Weights of a small mixture-of-experts language model, trained from scratch on English Wikipedia: a variant of SOAP for the experts.
Below are experts of layer 5 (counted from 0) of a mixture-of-experts language model. Rows are named router (the router's row for the expert) and show model dimensions 0-159. Each number is 128 + 24 x the weight over its row's rms, rounded and kept within 0 to 255. Numbers have three digits each.
Before each expert's rows: "mostly gets" lists some tokens that are sent to it at least half of the time. This comes from a sample of Wikipedia text that the model never trained on.

# expert 14
mostly gets: " 2", " 0", " 1", " 4", " 3", " 5"
router:141139151148146116101097127118134160107120153120186135142099112147098135147131101191087113107129090128076137079142127116148143124114146109146119124187077115139119156176159151136148141109148094106100114142161097133115140118129137140177074113105128137113131133140134142162120140094109157127133164155120162176135107132090120105094106136132152121136161126127097138134116140102160150121136164159131107100119129126118139084131167141098119189111081106102127125104108138130155172145145123

# expert 31
mostly gets: ".", ").", "s.", "es.", "ed.", "e."
router:145148102135146094114108111112158145083161116130135072116084138164089154167082123174079144103127148106121156144144140145118123171091160124132179105122103115147128123143112118141096091097122105116110100141121119144118118168123126125175097113098099109120120139136149132142123162140115157118156120139127114159118126143087102135110130103146087135151113121178116153092138146136127097151174155154195125094133099146145137110113128095142126126123118105097174166123106178143151141126118106

# expert 25
mostly gets: " P", "ion", " v", " p", " V", "V"
router:122159180134098119119099094127113106111122096090160083166084148112093132139145163136128149125122113124117103094091136153142116118095125170123123134123079126146115155150116165113099131095150108168110092150068111200111132144143189114148107130109134138120117153129141105145125140118127156171157158143133148134153093147120166131111113117125133109105155116133100169132128108110149087155164111152123141113122099127166153131142133142123096156088089110115135090103103116126147152140157155

# expert 42
mostly gets: "ical", "ial", "ional", " such", "ular", " general"
router:124148163144125121099127113115105132092122142131128103175146116122120111178171120113106126136094133126128135117126164146119134160059118120123092113147187078140125152134098131146140132147129115130078148139133089150085122123102158118159140130174113123113121140105119129150116129077134114161170164134112167112147136107104137107110101119122099136157124136135127115080092081141141126148150078149136144099139088152196135085138134135138113129167086160128165167116135118104158122135120099

# expert 45
mostly gets: " The", "The", " This", " \"The", " His", " These"
router:101137162096108124149108110093182104125133147123134079146126113178142119169136164123062163082116159123114145107125142141144079130087118148134136107156083089129104139175094119139123151126093126104133111168113068109145101109158132132155127131129132105120146135118127127130111100127141143150148136160133135120158121160130129142106124114109085174080120147115073116095101106126144117131134123153158108178147115168141135108115133131163125144116104122142133114135120175110118144132187105

# expert 63
mostly gets: "ić", "š", "sk", " Turk", " Israel", " Russian"
router:110141136122116132163074093082131106088123125117115124104128137146125149115170092140111144140082105147131098121136136129099110101136164126146140105109115148126128156127111095138104120082128124127090173150109124117077141151139115139147086129153085128126095145150146183128119129138139125155103104191171176192142141149129122126124122105126135144094106164145153174104125128133149158115179133151147153141120172097159147067098109129115096126107101111131134120108121144136152112118106097

# expert 26
mostly gets: " former", " station", " own", " company", " sold", " father"
router:122137127148106077165118108108136150119123152120139070107106142135142120134110131150137143078087168125133119108113154153127097132113139127123146106154139135170104111102139087117151144120115162125120136177163140140086085133128093092111144113161126166107102135137146132191121120122144122131162139124152134133110124118119168105122124113095047101137183110123138153129122071105112141203113138148101148145151105140140138098098132095129137170137117132125131148109119136097121161149169125

# expert 5
mostly gets: " C", "c", " c", " sc", " Sc", " rec"
router:110132189150146121077136115106114111124161150103106121159119131142077149128127116138131164135132125114107142123156130176120155144107176127163167134168129091152116138121145082139104102144082101196100105152147091108129112110152125088153091095142119118129131163122132136126096083132136156157128126158117151100134137145117107156125139107090066101159103151161122127143112133067138138139124120158124120121143165088138144101135102129120108146162104137136099092109088131117126125150102130

# expert 28
mostly gets: " he", " who", " He", " It", " it", " they"
router:090131158091132091128111130103167134099122128134138149109091139143118080168133095149105151119123123129125149114115129118116092117119116127171138084137131093169089116142135137146114129133145112128144156137134125081089110140149090092139114106123148118154140115126129118117108131142170125163096123174153112094119147187110122125107108086166166137116123111128111161147158146130134097172165128145135147154175103132124147137105113100093106137139115141154120052104125159088169142189150121

# expert 54
mostly gets: "a", "na", "ella", "ga", " Ma", "ela"
router:084156116145131086125078136091133164088150126125189101094099125121109097145127103165094126108119156123096094078157147121084135136130120209155156128187111116129120163149129125112142123165117110166135083141135110143118148133134137147144092122124130106109131152129127118136090104095130162120125113129128159117159123136084135178114117115123111146152114128150128166084114130101139127123138126148115132136158101182129146109116118155117106104133132179148185141132110137127151122140153139

# expert 51
mostly gets: " Won", " Nominated", " Edward", " Californ", "″", " (20"
router:125147150132107098102101112095145080106146130110136113105098145157088124128130117174089144104093133144094107103124156163094119141097173134165140112149091117155098146123113118144107109112111120144097127153134125135099111131155148126153094128148105114101119157148123125151093133088134172152156121160122137121161110161099111159107140090128110134134149144135117153108107084093165108162141135170149103150149127127156176086100120122117095158108078124106156128079102159086142140165113108

# expert 8
mostly gets: "|---|---|---|---", "\n\n", "\n"
router:127161134127138068137104138132164123107168147082122153122106112123121116145107109165062118123130103104115137118111167144136140088077163146130162133115146146148115183133157141149142074153128130146118118131131130148125144117136150155131096142120113141127113172128168112138107130136129119135113122160163138120155129172143103159100158127109102105164178109105097133141123046049139123121146139146118097089129132092113148129128139120131124116113118140094110117125105177124167107147112115

# expert 62
mostly gets: " F", " f", "f", "if", "af", "-f"
router:108156144104135138144109098093107083111136164114119105128120120132110097123133167157136149084134150144106159102165111111083133088114117117150130133134150162136135147136142116145120151102133099146094119130163124156141120121136156140126114110158122117141121157155133104092098179093108152128141082144094149113153108137095159135108106110154109098150131134144147128133104103085148141154123185153175143141154082149148151095131136168115125151159085135058120099083108179099145132154112130

# expert 4
mostly gets: " with", " after", " including", " when", " between", " during"
router:141160131091139093152122113126113103109137132103155125125114089120125100180092179129131119091120134135115096121116143159132141128125104111118094075153145121141096138117135129142155099101054142111146163143130144165082162114140131095148117172130124119108134132160170163102106157117146146155169123141105125154140043141138128086119101134136112137155158120174146104088139140148136147138150141130172114120152165106118136112094141084147146128098118136124148131126118183110118120105126136

# expert 48
mostly gets: " was", " is", " also", " not", " has", " became"
router:111143108107115136130114118112168141112127150158105134128138103090110125138114079141145136140081176131107109100166134141114132127146146158149117153154114105139076150145116111180071105097099153132125138125155130112130148122115098107147133126128118111120116142117142109144091166133166123133108094128127098141122066151133144138117098127144103162141190167136166117123099104084095167164114146139187114107146154111126139136120122120113123181090117175139136104125094156109154100164167119

# expert 21
mostly gets: "m", " M", " m", " am", "ym", "me"
router:130129098147134136083100095117121086131172102119123105085117136124127120156120151147100125094118111104125118067146146205144128159112137163130132092125129152145099140154145159138124127149138114162119124157162118105148140107156142110150119117143106114156148129140153131127094137080114139147133138145144138135134100137141151178071154102183130127149161124133121148107115100116144113156127113150135098176115140166146136058108132112109070134124098103137143102087105140110146077108115117

# expert 29
mostly gets: " JPL", " MPC", "|---|---|---|", "Personal", " Preceded", " Website:"
router:108156171146130086166133086096165130114131165142131114114105120146118131111130141178075112133127144100071157129137143178130128134091195149166122085151145106123096194110107140115094149108121119129085130117125134146104123122166096114125140138130150079120109144122140096169127155139101128174146128122154129115102126099147098175113147131126125129151193149113120149082098104111156151130146133140126095125159129100119154098119145123140111133103108116124149100115118129114108137133108100

# expert 27
mostly gets: " can", " a", " would", " may", " could", " will"
router:132166137120137113070106056104138102153133135119136144127097100136113111105084092152126151113084125120145117110102145136086154109101127132200145120111072084135107134141126120137145120159165112166163118141145104124119102111136124126129116121112126100085119124136156139154112160148147138141116167134183117144112124133121133145098112137127112141150152121158134166098091163100148082129194092152148135134133081110097141121140150182145100127136135140128100137119104101101124139134162122

# expert 7
mostly gets: "ul", " fact", " pro", "overn", " Bul", " indic"
router:130152146174087113106119106130163062104145112149124107126102126172097110118122078153077168105109158120113156115101156144140130129101159112126164114130115140158095129129117102132096100136140145155094124157141111142135135122157137128153099151132092106104121144146093150137109136079108177151175159164132124151149131136113116135117134083129140136130154088152149147087121101103135104161141112168118102135133145165140170132089136139105127135115093135104169156089111161098147124158103120

# expert 37
mostly gets: " at", " in", " during", " along", " near", " within"
router:148132160168093110162128120111137140122166106115126131178120084107134143132146135121101121117121149131107150125154156163119109145146105131134095116144114085140117117128157130180136077094152094154105163153100131148095107117138147103140072133163128097111136147160093108135076171141125129146115098131137139119139102112084137104109171122110134127140125107120148136089125117108151107131095178128192125115106162151102127132139165114164060110140117158154121129129129187130095140130109123